config.yaml
experts_per_token: 4
d_shared_expert: 0
moe_layers: [1, 2, 3, 4, 5, 6, 7, 8]
router_score: "softmax"
normalize_top_k: false
init_std_router: 0.0374
vocab_size: 2685
norm: "rmsnorm"
lr: 0.0144
batch_tokens: 262144
steps: 2788
Below are experts of layer 6 (counted from 0) of a mixture-of-experts language model. Rows are named router (the router's row for the expert) and show model dimensions 112-223. Each number is 500 + 25 x the weight over its row's rms, rounded and kept within 0 to 999. Numbers have three digits each.
After each expert's rows: a language model's description of what the expert responds to. This comes from a sample of Wikipedia text that the model never trained on.

# expert 46
router:473510497489491549544487495534525535514508518533504497481522499474465473480499493482514506461480498462483497507491503522479525521527500529526493484521533500524532519492487489491495489509504480505500498481521503541467511493488484483507520486491467498513491538536515517541545481506465572469493515490514487460499523468521522525513515461438
Description: Name-initial capitals. Single capital letters or short pieces starting a word inside team or company names, such as Chicago F-ire, Indiana F-ever, Timiș-o-ara.

# expert 47
router:483483495504498484472452465494510506496496477494520501495527501517521524437509507551524490459489523474493518490457524501473481495525471480492503512485515519512485489483491503508540468505478504536498505504493489498479507498528527482538482476513495480537566497483463497487472504496495489458497526492476530508458511452465498500537500530492
Description: Mid-word stems. Word-middle stem pieces that take suffixes, such as red, ad, stud, mod, med, crit, as in predict, reading, degree.

# expert 38
router:510514525472510460484474468521493554481497484475539523521490478537503529526544530511516499521480470468528512516499505517469457491518513510479459507490487506518468502457494474469499474494504505529456505496487551523502546485473522514465582511478477517505490476518474501493537525530439525453490446499498481513503507521479512462521531523477
Description: Latinate prefixes and stems. Prefixes and stem pieces of learned words such as ex, inter, pro, trans, as in ex-er-cise, us-er, pro-ducer, political.

# expert 19
router:455502522513484502486526520512565503539491506503511520522525518496516493487513483503489487469496515489529494485514523457459517479516470518511512475488514496483517503477492459507506455519488443488501492526465539498496506545478479489511502539501450510501520487506510476479483505536457500482493481470498466521481523530520495514535472518511
Description: Lowercase word-initial pieces. Short opening fragments of common words after articles or possessives, such as l, n, min, cult, pol, as in snow, renowned, nephew.

# expert 11
router:490535523491440525505509515547469526536475513529463503467458506538483487503480497463508525472497543523467527487531477529496521510525494516516495481526498495458491496476521530487517535492491516492540471500512462504501468526476522471519551449507501468478502501498483522493488522480491461474502493478514506501542472494529488548513547528511
Description: Capitals and section ends. Capital letters inside country codes and acronyms such as NED, LTU, CAD; also quote marks, opening parentheses, heading markers and line-ending punctuation.

# expert 43
router:503492488478509521516537518497526506508514503520567475486527491485513508489483525497502526490464513489495488467485519467448551476444518540479481505483518450492506516517534527503481437493506472472496490491504462474500474464506516487519468527501459530524536512504543471467497478517491466485474511407479549488479493506516520495491519528520
Description: Pieces starting with p, c. Word-initial consonant pieces, mostly p, c, sp, comp, often after a prefix, as in bypassing, despite, predetermined, prospective.

# expert 36
router:522471492503532485521483477473519468477480495488495451523488489474485460547533514489510511548513503464534484488523461504524499508525502502477470507507466455534491493541498528468510493494517517486466480498453486466521464497487462522521455541492474525523539458489509500488471487528508520527505516557464527505509517475489482461503505492496
Description: Articles and auxiliary verbs. Function words in running prose, chiefly a, the, was, is, has, were, had, been, after verbs or conjunctions.

# expert 24
router:484545490477469545485507522515483518531485523532501500468496556522461520481461486448471525434482520486525429544582500502459547501508495522538498473533512474445501486504540535522509515484515477498535494483531519502488459501522519500521487483529506486500543502511495517504505510512516480476520502483522500478508501480556483546561488495502
Description: Initial capital letter H/K/G. Single-letter first pieces of capitalized names and words in tables and headings, such as Haines, Howard, Historic, Chicago.

# expert 25
router:504566526500525474519469500516520503464498507496480526496558503511547516491480509513497477543481480509543499533472510492478450494526527501507512484439507558485486495504489481460540457474507531549437529516498523550473548499504534479499485498488495505518496511501531495463518533510452485485510479553500500541507518513464508505481503456495
Description: Mid-word syllables. Inner word pieces completing common words and titles, such as deac-on, ser-en-aded, Dire-ctor, lawy-er, plus whole words President, Minister, director.

# expert 42
router:499438498532485472490484506491502538528529482532541478504460500490504501503480494522478486536520519522498467485511454477562461455463511477511511516542499493530546503506480514477527557536504513491551484511548517503519486530485519494522499482516484471548460508516513523526523479519513535551492515508490480489518453524503499533486511506526
Description: Table cell separators. Pipe characters between table cells, mostly in sports results and stats tables, plus semicolons, colons, heading equals signs and some the.

# expert 31
router:506532472495462495512572520503525517531481557483488489483483512506484500463499509504475495494535509454509492522469517466472490549463480504529520484516513532471479506476483513531468536497511476495552477497470514529469500500492518438507517509507495491455496524496495498506532493482508510494475524507522521446524491491521478552524502534529
Description: Name-initial capitals. Capital letters opening proper names, especially L and B, such as McLaren, Los Angeles, Lippa; also pieces inside place and personal names.

# expert 1
router:472496484512489470525558485546486453517537502513529513499511503509482492520502530561508469472515484499495504498518510548510472531561450521474499492490507480500490486461520452445482501465516509508463502532474501499471500485490451522480460490526518527482520478547507477489510443486511501519463512505480423505465512487507537447532518513490
Description: Subject pronouns. Subject pronouns and relative words opening a clause before a verb, such as he, It, she, who, which, they.

# expert 33
router:506478480538527543479516498508503523495510499522549511508472511501488496485480536477518516542491492466511484536542487542472523522461509491493522527525514477490516506486536478475506540530495491522507513472475486438523500498468496451503502495470513496547471496478522498498503499510483541488460551554483497499517516480502501470496481513545
Description: Articles and list dashes. The word the, and related words like his, their, plus list-item dashes opening infobox fields such as "- Genre:" and "- Died:".

# expert 15
router:515483544513501440548438477485488459465482476466459511547505484515466509524515505478482489538511500484540509503542505505510524488487501484486452505505486479519529502499507520451527495479526502484476529526531484502535512495516453555478417543493482510485524517496530491518449515516487497536515509522486520510486505476501499470514497471505
Description: Verbs and function words. Auxiliaries, negation and connectives in running prose, such as was, had, not, but, would; also word endings like -ly, -ways, -fore.

# expert 35
router:538500527510548448458493518494499539489485475460478517488503501535538518516492488492522513503532502498486487538487553545515461490532511513509504485509488523513487504515507503451514488490531490510496540494469511464445562461526507481464564471498519475550483460505508496480546492534463485484532479522515505500528523506449496485474501449507
Description: Nationality and role suffixes. Endings of adjectives and role nouns such as -or, -ian, -ical, -ier in biographies, as in operatic tenor, supercentenarian; also American, Democratic.

# expert 13
router:500475522489526450510489497486476492460477518478466506499546512505519481482531477504513515489519529525516500460490466445526513479503528447517501491480527504528477504524456483524494458473519516486469479513496479506553522481488512520504494511470473511516504487552484496510449505468505515539525445483499488534503486495484447479493488501483
Description: Clause connectors, word endings. Commas, prepositions and conjunctions linking clauses in narrative prose (where, when, after, because), plus verb-ending pieces like -ed, -ing, -ined.

# expert 8
router:489504473476503499460503490503459529515529500542524489459461511494455481515516460490479495497493475511474489479521505532532558499525492485495492532496492507519488505475554457515533537494482507470556484507487485451485504512472498465521531536489503516506492504486455496511479505468525540498475501496523476503518456488501512521540483513531
Description: Capital letters starting entries. Capital letters and words starting list items or table cells in sports and geography entries, such as UEFA, U.S., Unincorporated, League, Cup.

# expert 4
router:516533506485473506480546519491511468541510525472485498485514466519481506516490520502445527485496531463495504543491488500514506526443473491492512502514476536470504483478502576505470483488493518492541492516468513486480493469536493460509536482469489471470509527497524480516492524470557500554513510518508503451515484519505490517484488490542
Description: Place-name word pieces. Inner pieces and initials of place names, often German, Scandinavian or US, such as Berkhamsted, Dunkirk, Arkansas, -burg, -berg.

# expert 0
router:494528489546509479502511487534518501507497509458441501525554509494504503479486529499525480522477530499505489496484502500544496512492522494483512473470487514478480491509477503527426499505478467489520498517497499587533523533493477509492499491520537496474497503480535516492475478521567462531473506469516538468451474520515527518503505463489
Description: Non-Western name fragments. Word pieces inside personal names, often South Asian, Japanese or Slavic, in credit lists and tables, such as Satabdi, Khatija, Masayuki.

# expert 6
router:524491471525461522437554505516540480528505532476471513503535526499525503521486501514521487502552462467489499483491499483505449513482441488464549518491496508502469487492463497526457500502467503503474477515479509532477504511506479491500467494476516493478476493492436474515516495496510470488487473495504473434486525522505459559473483494499
Description: Place-name word pieces. Inner pieces of proper nouns, mostly countries and places, right after a capital letter, such as T-un-isia, G-ab-on, Par, Kore.

# expert 12
router:514554472541492520488537478518484496523495544488505486490500484490517531480473498436508502496513524480496452487528472501501547511498535513502513477491486494468500502500495525538473478533501481474489457507492527550516474478497516475530441499501471523513510517523479474520468498518502463495472440472516535450509467552540489532498464484480
Description: Name-initial capital letters. First capital piece of foreign names and proper adjectives after the, of or a comma, such as Mahakali, Mōri, Chinese.

# expert 14
router:534499536517525445472484526470504533489479486464479483495482516504515498501531504507475504484546538527502512485495532534484475520526478495506477480529489481501487532532488490479514548491519528525492520518453516479490538481495492529465585509536519475547502448512502507503511467526470517492527487539522526506507500439480523452515538484506
Description: Adjective endings. Adjective suffixes and adjectives in front of nouns, such as signific-ant, commerc-ial, Ch-inese, new, American, former.

# expert 44
router:453490503544519517494542525537495495458508491473501552517526481520512505494486504486506511524451531464502507523473497469543515521490532485513529452500462495483455486493496522490460471472495489476541508503513516523544521533480449493467520503478536498453485513498509484465489525511485510544486530464554502499483480523486484505499524500509
Description: English given names. Common Western first names and their pieces in cast lists and tables, such as John, William, George, Ryan, Julie, Joel.

# expert 9
router:542460496536467482502474477512460512516529501546515485474479520512532514542497496490529478493481502488509514518555500530478531474498477507535513474471500510490530514519524515477509493545469527502531493471547529468505520537462475536527505509498508490473506478484512507481539492462509498487517493501496454515528512528479553468496477561492
Description: Table cell numbers. Digits and blank cells in sports, election and statistics tables, especially column headers and values such as 5, Votes, %, coordinates.

# expert 27
router:479467502498503493517462523487530451477472520510513530528529509506509478448522512480498540476459519477501493512524519492471515490502500501509470496469494490483543506502471465505517491534508482520480510466502489501502521489530523473517477484532469513534564554468493481555500514511463483476492530474477496508496507498492548515545494467505
Description: Pieces starting with d, f. Word-initial pieces starting with d, f, b or st, often capital D in song titles, such as Down, Day, destroyed, focus.

# expert 29
router:523572498480500506487481467489527468505494473532498480525466495527497481531500497514476475480525493481492527533472535528516506503542527500516509505499493520493475471473503492546513523440506538507516492451476528516475501507528486498485505531492530482482467532536481487546474507495488485500484510498494439470481486483464524565507482523479
Description: Capitalized word starts. Opening letter of a capitalized word split into pieces, mostly vowels such as E in Education, Era, Early, and O in Owen.

# expert 26
router:474519482501483590521496509512478511489503453529505475494466489482485504467474477512473507527467516555480523483470492505523525556534504494477509485493508505479523516492511511516505496477498509488550476511512475488503457524516508493494516493471529471470531546458500496493512494516502498463524460528527531473475479487489520466447549507494
Description: Opening brackets and separators. Opening parentheses, quotes, hyphens, en dashes and spaces inside dates or scores, plus heading line breaks, as in (wet), one-nighters, 6–3.

# expert 28
router:500498511518497441511468502470526500435456475461457500522535508506561494458539504524515500508492489490520509462485499445473513483482509494477483526490495489469480499542496493520537488490489501535480495470500479494530500520496499520466450481531482523553550478491517483491484505501529469511506505487489494501483519522470528539488475512494
Description: Verb and adjective stems. Word pieces and verb forms inside ordinary prose words, especially past participles and stems, such as constantly, thought, abstract, charted, cited.

# expert 20
router:523478441503487538484518523476503489548508463476539511499519536531519505494478479524508519534493468494531479483532526491474513488480490504490527522494520559497524491604526521462485496482480478505484507497509492545485515504498506482466526479478485469501501549496473508501511500506499452519536490517486493484501497506522488537483501518496
Description: Taxonomic Latin word pieces. Inner pieces of Latin genus, family and species names in biology lists and descriptions, such as Arctiinae, officinalis, Glanapteryginae.

# expert 21
router:542504506511522532454511480520507542499542515490452514478536477507489511498485520474491512512545477497494502520416485497529429485455520484520499503470573514524526501475484498552465480465490503552499501541517492547493516531482506487548489506474526487499471491492512491518524509456527490551454531499499518500493493554494506534460501455494
Description: Months and name syllables. Month names in dates (January, September), plus middle syllables of foreign place and personal names such as Catal-on-ia, Tor-on-to, Alm-at-y.

# expert 30
router:440516501463512454511535526517484449468476479535555507521513480507503482509529498495487508484488513471534503512518527501538502520509484495445502503502470516487461467505500513518510450468479512511522498499462532517508492493490497510483519539516521505454501495515466507490468523503500506527518462446482465485465522527530482510485527498490
Description: Early pieces of split words. Short first or second pieces of ordinary words split after a letter or article, such as o-ctagonal, k-ne-elers, s-um-mit, g-ran-ts.

# expert 2
router:482516469522511470482486448499484478521490500484493458517459511473514457528487519425470462496474517477529541521478488492509467507538504522531470521496464458460525508531469524458520512469485515481500480457517517484485488507516519531511507483507502491524483510481509546484493497462492465502518507484523473536557498465467474449484503487497
Description: Counts and quantity words. First digits of numbers, and number words or quantifiers in prose, such as 1 in 14, two, several, every.

# expert 7
router:479504476516483541500504508516504494542493477517502508507474521494525507512472520455487459509439508556495488488454479494493531521502520506535499489502516464494532470516487515544492472514510513468502480454534497504494431499500506541517477466470483508458499510472488499507511467510550552489510473510524510497509547497485532471454506554493
Description: Space before numbers. Bare space tokens after colons, pipes or month names, just before a number in tables, infoboxes and dates; also dashes, degree and plus signs.

# expert 16
router:476487531477492514512483499469484487494465498480524487520488471472496511494538498502520491486502496472501538504509471437510525482418474479471428512489464481491458492503518493551511463469522500521527492481499518466523494503523497501527512532505476530492496463457513488508496520531487502530497501487442536475485480466496459510448490507457
Description: Prefixes and short prepositions. Word-initial prefixes and prepositions in explanatory prose, such as con(vey), under(report), for(esee), in, for, sub.

# expert 45
router:474471480537495525512498512467516501476531522538537514519491515479465515526464484519483496526465489503490518485476492453498492534486535493489519504491532493490503503470498522512487519507512501520516522461518472476541458549501488489500491472488530530499476515500511500491508501493478482501474477543476534517474489483495479464469541514502
Description: Structural markup. Line-opening list dashes, table pipes, heading equals signs and label colons that structure infoboxes and tables, such as "- Time zone", |---|.